Below are experts of layer 5 (counted from 0) of a mixture-of-experts language model. Rows are named router (the router's row for the expert), gate (a neuron's input weights, with its number), up (a neuron's input weights, with its number) and show model dimensions 0-255. Each number is 500 + 25 x the weight over its row's rms, rounded and kept within 0 to 999. Numbers have three digits each.
Before each expert's rows: a language model's description of what the expert responds to. This comes from a sample of Wikipedia text that the model never trained on.

# expert 59
What it handles: Line breaks right after "= Title =" headings, and nouns for roles and places such as President, son, town, director.
router:485516533509480517508459479445520496519498492498510512537523537482515514472499489486474445515512488479505518521469504518454461452501492526515517533519503512525502510442514513489548541513482488540519500474510475471486455473451486511501500481527472511533501495511514480494501503524469522459528499527519534462497496509473516502509533484487495501472518491486499530470491529515500515514494491517524481475474472542520463479470456487541515492498455494511492512459466482544502498492487530489520507509496459480519468492496466467507517510479551515531494482492479476496451486460507452506545518494529505540447489515524480535525482480457525521449491512525502542493540509450485537524454577528498480457490509513472535520504489488459512503509477544520484530549487527473505476525500519
gate3:475511559502528493463505523460452481459451497546503519527518486486521482516502519482484505481512544505471468540524519487499462524479447471545503564511511480459498519522493449505528500521467560479489531504509499492506507474552499530489531509489518502513474524486451478481468490548503514471521517456495503441444507490519511478516487483485510481544473485491509477469456484506502477515505525463491459535485564485484518525521460500482538499508489500505459538492479501474433479523514485471463508487530501478516496506482536485523505452481452511517499451509527475528472469520504510546492504485497517514513484537493480503491517474490517492481480499537538482490513481527458476529477513472495496491535502523487498456511517518510505482516472529517503514509481478518498511467530496
up3:529516522532529523517555479535488466493522520456498446557500527493501497521532532533535508500440480501487506488517506466448457520516497505509520507483453504535523528517495514480475488474458497497521503476531500463522519479487540498484504499466502508507517485463487525481448488509507463511542502467478498484545474479492491531541509494510543487555481498495520520503502505536511476521531462530467528508526520512503533500515483493500567490497547506510509549516503471459496505499473489496489492478530504474516458473500530519485531466495484549553459520501528462499506518481494516533501477494512532502484495480514476502494497492525500498513525533475485524451484480508510504512477461532532500438518508476532491509482507473520478500490486489446476502477477450512496558562479526

# expert 39
What it handles: Line-break tokens ending table rows, list items, headings and references, especially after a closing pipe in wiki tables.
router:475515512495480518509492460471511532514506488491494497507522533463544511515547505483478451505514474467497501504473504517487486465472503503507506535542456523507472485460515536493524495486490495536524498508519509497467465467488536524497490467476489503533519479536503450508491502532501548506532487500520516503463551546447506491518507505485496492499515465489531539502475556528507469524533528509524483480486478500505468495513476530545509488499443475503460491469508483519511494478486513466490532495511458455523467492498485501467488489483528504526485492526463447533481500471553484522512497477503475559475461549514510522551480490486528493493527486499468541472530521492473531556487550548529502455506525519486522538532498459484511501525487538501496504506483527460494456531524501
gate0:533541470513492503513525488488484525522530522500509534494481499510464497446493514525499492507501528515514516508487520470505552546517463487496472452473470490504466525516512472489490484462474544526471476517500522516449521459532550527475478511539462521456464454500440520507489533499471449495542483464518516476468509480527527477497489532502541498511484519469496488464467498438461531460495510488531497484519515529419456462536495488486493473454502494501482478512472521504520484488525529494514540543507484504508496510487529475519552501490506485548484499494501518521542474490541535472524496492488522472465530505542458488480504481502483472479496482485482490505468478514536498503500481506498507515512508506524480504513521480487521449494504502460491525468483487482479540529478471
up0:459472507504500547471486542542519457466478484498469475476520497502507468544490441462494513504499470492504496505475494524461438497441511514534513498487524512521541535544481519536490528510502492539507495501525445449558450525494492492462500496456487521534514532490511533510509492487498496527474562520447467520492474501513475500481498501469446486483500452468504547523496477503492472528459516513493510473480471468523558495495523509464493517515551484504547520495497500486506514525499461487481513506482509499505507502490492493523490499463498513483544526488513511479463491485485489507461519504520508539487503460443531524516506467512543535531469502527515491531524486497493483486533499500513472526495465481510518555492476476508542496512468497492503512522482509534526480499527530

# expert 53
What it handles: Years and header cells in Wikipedia tables and lists, such as 2015, 2022 in Year columns, Notes, Nominated, Votes, No.
router:476450499483488498506502487494547504516549501506502527531526512489518525505529513491497477502542473492489493485465519526466481491491503476525481522556496514522463489464465529490551494509494495536530501512522502470486468467489547528475476507533467534510477500511526479513452468534488514476505453496517536474477515530468537493548509477490489502488509458454499535501511522501522469500489490520519496461444466525519499488510483508498498517501482452518523490461475493498505518475484530493518471479504452463529490504530491491502513521484508531550523487530479433484476470500538469516512483451515506553468482527497497489551502490485550493450505466498503521507518533494472517509472526506513481499533550525508540568547478467490520493523487517528508509486494516477477452542488533
gate0:492447516540505511500497506500509484532497497528509521493511483503544485499503494456501446514524485501480473480562478497471526528501508530516520499498514532555514507516535521470453520475533505504452533542460460544473510463474461529484473526519489481510458526513505536522473504498508495499509528501533511498554499499453456503500523508503493461512485545515514497526485486483564510526520471534531500487477484522560481483503490514477565462490516475506482522476510537525526452531522513520495517491459471507496463490562499520492528487512494520496506497482470512491497502449511516513488510506470462501489507459482507489506527503489475478490529475545508486446515493499482486512485485459557487470514546464498469547501505522476453499525467479495497491479485500469460465526492518
up0:518521505519474493491518502500512496505534479502552499459492484517516518500491487464471486503510517495514497528453464480492514513501475520496457500487486535509494453484478541505463496523463505482484503507517522439493459498505523474526524553524499528518488540522516484492517453473511483513497482524554479517468489493488518508514549547432494496464479521489514534496532509486517486501440482501498483469489523487417492482520492505464528480523487509538483510493478523460520459504484475512474474510499506406519508508474503459465509528506492515495491499499483495504528508502571515507487499566475515489515510408514514524509511527484511494482510535473506459480512506456544496517475479488478488502506511497527489505509522521499507506480490513474455499444541472514457492505475492

# expert 33
What it handles: Standalone digits in infobox values and scores, such as "seasons: 1" and "average: 5", and word-opening prefixes like un-, non-, inter-, pro-.
router:483515519470512545501488497473518500487508498504470509518544522471538524479517501475472514524501453462484521497485512515514471503480478509526511503498460526508504480471491493482488525508446492524501499509515484480464497443472495532471479483526503511521470474511513491504472483517460528505525488517565552483492540513443530479494492467496472502465502480505519502481490550517535476552510508491517473449484494522524512465502494555495519498486510491478493475449483482508517517444486499497523515493501488445532486501498478473478513521458530521492504481535473459535455479490529504516544490484504472527424510532528534519506478468483527499480511470496491519482511564470507545490463516534498475465537514494523540501535474447496500491507466478486478505528494533471476443536502508
gate0:473503437519506491536504496471534518481454558518519484495502537517493493522531450464471497507477506463514513502511548484568521451501495473560462474507547516519503497536468498507533503583500503493481504511539483490508502458499461493505506504520489508502484470511473535532540473493478474538494519514532508474501461508489487497488523520497480463466532512472523501527521501482480467521521528449490531511525481488505520499496478466495553531488469489471453469510535495509513500492500479493476517510534513475501507515499504505523467529471492484532489448468455545500485528510505508484497479542510503530505513523530484501494498501536500497485473523497501544474480515484498485466527505512530469473473539535561483475529485516502504547483522458468519508518498500532518536543502535
up0:505477518499466493484512499490517514503475519488532518501510502506525491541514499472537494472491525521503523524554476499502484519522512537518485473488525527504514478533549517488463527458524558535474527508504486448501508503542515513485465538542532532490524529494496489475509472550468477452472517491478480495506506472518516478522497478470509512461529535463497467495499498537514482513481479531467502526486527490496524492497460485539496535468540504521482486536476531524515546540490505474483499494466447515542508520497496494504510546532524513539537504482492541434456475461507489463455509554493525519493511509507504514539481482498486519535521450461536498534523456492554469529498494476526549536502497480528521480483512462534499517475464466487508526488512498518506496491498488

# expert 4
What it handles: Punctuation and words in reference lists and citations: closing quotes, commas after years, ). after page numbers, Press, ISBN, Journal.
router:501522533477468518514504470485498497536533471487473510499522496487526503455538527476501491526537519487473483491487531504497479477507490464505471526518461494497487510461507529467512535524507482530518524530536503477460480490484516497482499476504478513513474473511493460514515456514455544484517488512524547479508499545471547462532490496479517464495538470468503505469509560507486467506512534538521487462464454535530502476495442510522509501519508500484500485484465455546506515473467534498506513482511472473511481503473450495483529505499522534490508496538480441539458490479537479492512496469513448555479509544542496502511477506485511490482528448556464517491542518475477489515481542529504501482529527496493508522490471449497503510530481510511500512520483530470484455537504487
gate0:510494492533481525495469466459482478466479533496511469473492494492531521515490494520501548503488476511508490508492439498512513516465548493491500497507489565515516490479502532474483493435465492509529513514474479489456497465541473503456510488485480490490480489506509540440484493491507512513503501485506490495470469484499540463480497499545487503472515525498484471488526540532474483509516489500515468517515473542473516514467487471521515513505489488471513501491506491555518530518493500482541536534545464476492496477522470506499502505521517520478512514551484462561452452519464507510506490514512518500490507497477462516469509495498520461443486454560490472534435540529499485512565458490487481480543520499493531462502508482534468516501503469507554492480481486502471515504452488
up0:472507506517504523516486466438476485523489456508489531483475506515460481539497536463453496520477531490485493502445509525473538505509492519477473453496550487476527505516503491503455480497503476463513516508498469458505511458526477504481501544462524479512532455497513512510490501500473481514514524492520534520517514467552519481486493523500519485541485518496507563550530482483511523499511536521486479432501496532491528552512521473494500489539522468492527550487584460520488501474464514529475494531481510480528470467482521515486540484510514553514514540526511505535501492490476496470527541495476478477516521493478531530532513504501527489496487524522497498494487511493508547552510513484503519522495491503471533461513482467508457497511467505477525537518483506474504508500454463

# expert 16
What it handles: Word-initial pieces and inner fragments of non-English personal and place names, mostly Italian, Spanish and Slavic, e.g. Bar-l-uzzi, Sch, Lj-ubičić.
router:478484532487478538544492483504531514521557475490518508534515512482524519513513486522470474520508510499462505517511518540513491464461509457538478525537459554527470476468479514482511521499474467506484521532514515508491462485489550498520468478520467508553507509531518511508535491525482524508518489529555498492508525500476494461498527500461476477476523507460521508476463527535524519517534559512538517468433469530496476452478465513516493510518483480474481497472503496523525535480511505485530526491514504459534490532492499510482527496473530523509521486490504493534490499485512451510492483504553484557492492538506522503529451489474519495456508443508474507505522513477500493532474501514527490507514521513491487514560483479465522504519483486482478540479450521484488456500545528
gate2:494462508477504514508466508498475488450473462524498474469505485486523493535504498503530513464499484509495503465520500521515479504523529474498545549496515542487478512502499502477534480527524512488518512494494480497514531467520531490516483462542523540512478487505536519460516489512514512475533477483501487519492512503495495507469500528451464555498495520506473513492505473455491521521524528487523475495511499483500499478473512498522536511473494501527497533494428537477466511451532518507515483478501466456481500465509518505492458507481501533505498541538528519504562517513446474468491474495502448506507528495488497486442476505532453488463479503487505512477497508465487506443500454524522499485532505515472499456462486491497517557562451526483488532453552518552511537496543496
up2:506455483503474515462512503456489547505492533513505485519488469514493479500487494548516509489496512487515474525497483505502551466471482440490528454481535512482533520477557483485472515494537502520464505548543495564502458529532498514486489493517451535495489507471463458493535540477505489451493459495487469495475510493515499449545494490483501523515471465510500484522493513468503489517478507515495516499426454507538484471554461461484495488471506526521509463493520474527504481461503493497497472509470491496526487555510471491456480496484510506476490527475509484500519497491446466495447520488532539496503576533502498543507502500489480542490518511487520515470513493477469514534478493550478509511464525465485497454495489494499496477486516528484510512486486512471502522512518514

# expert 29
What it handles: Opening pieces of descriptive words in species, habitat and anatomy text, such as gr-assy, mar-shes, p-ebbles, mon-otypic, t-ibiotarsus.
router:496481537495499532515470493487525487506505491478490510520488514475510518465514526487499457533527513527494513530468497536502473483493511480481484518473503512551484463457497530486524533517470499511523547516515493514512514472488506538495507474528522495532496473495507457491488476501492560538487510528540494477488526502490554465482496476469471495472504487489503512470508495507478503504497509531493485477468455508516491492510485543517475513484455478465471507490516473522517525449485540489492496454509484446531506502484498507501480521480528548497515474540462469540488502481501497492503501457540492535460479539516529489518500496463530500440531495565480513495527547488483539514469522541548501504526569543441532503538478474502534494518454526485482516517473492507450489517540528
gate1:504528530523507521532518516478520450483505513503504555545476505474509528510551522532474485506542501496537506562504539495578474521518499495481455493534521520493498472451464495525485520500500508478519498468478534500502478478501510537503491508505540534504485477509471479535503515466544487509494499512489498495537511513515513487485514485476471505565527499493489547493536514484508500489491490521472524475481558479530433517500501554495503522484527475470495537488481465514483466514482515543513517518520498457505486507503565465529485524528510485486475499501495496521481498515517477457468476485509454524506501525459466535492499530498496539489492467519478477477500518489512469484460489539527492531481493499446539499470471451489447461491533509488499543521477466517502511479485508
up1:482498557511527521522495492510519489521510457517534537535505450513492508491521498471499508539513495541487497518468532501492520491543505505500483517519502499548489507516529482457474512494542485469478454548494480475496500529508541476515540473487550490486502505510502540527485502496484524482492475558488510496510491538519482488486466548503518489514486501501569505492509543500502525525503469526491458508483454452519447470491465492465503490541505502512482517475542482492525496489505526534500513504470561463504519524497523454513515475497493520513516476534458505477474514455487480510501499486498517479496490489471465514514505519504501531481475500498473449501473538539476504496477443504468513525484555529457500525497474509527431470462516505515465516471486517536498555455497487

# expert 10
What it handles: Second line break of a paragraph gap before a new section, often preceding ==History== style headings, tables or "The".
router:472509514486506506526516462484561530523501466515497496509517498488506514500549498520479459533519506487491514498497498520478484475478511480507499531518477494536464480466502544523545518501459478522474491508527472502480471455468523537450446488518516523519475471515539468517509486531501504508538467505529552506479523533471517484501467479450500521471507454472518508440477529532496512516519515494494514473492460509490481461478478536529524536500446462490459514473511498488529508482483527441504532492502473465528475488501486485484490508490532493532518467524497482518489471484526452492496502464535469522472451564525492505522488468471507515493525500504477516466498525474468505516469531552512496463524509514490506532514482485511518469513443508518487555508485516493490445511490514
gate1:477523479505491483499501531490531535528491493521489472533531476503547466493499493483530508500464488500546529526511489469506457486520506491513480549465466550533510499504489488526513507498473464507469510519512507495492495488515531459481465510469511513455525468469499501439518522505523508570490484533530484503497520509540544542562530485502513532469463497480513489444545483480532543488481505513464502501504477484485493515493494515475476496476518472455457507453535484498459506513490528476490522477498494498520543491498505496533503514520487547528496448504499451471535499498509498519521556519537489504500464500559549471517495490545552462485473472512505502483528491543494526535528495457518525470506511508486482497498500520503496521497467475464488467483528519503452529498498512
up1:497469489498481483549480507452481510452520507484483466482498521466491574506512476491507506511484525512506511495492507495477506518498475496520465489535493504487472550506513473467434431484457491490493471533478524505507536477510521518430457550515478462540507517497534476477472482518510499480505520435477522546509505516480465508471536475480459516546485492545519513554497468541529472493526529519474483488531532485507533475449471503518492504487519461487507452503475505477494510515534485519482541544479523461520532482504522512433497496520461502536482493529501492452450486492504490494509483532484491483499504503499482480497503433498500512511502507516514506506506488462505515502467530472531483503506506509522492500466477493517498502530535460520509494516496521511478488522500461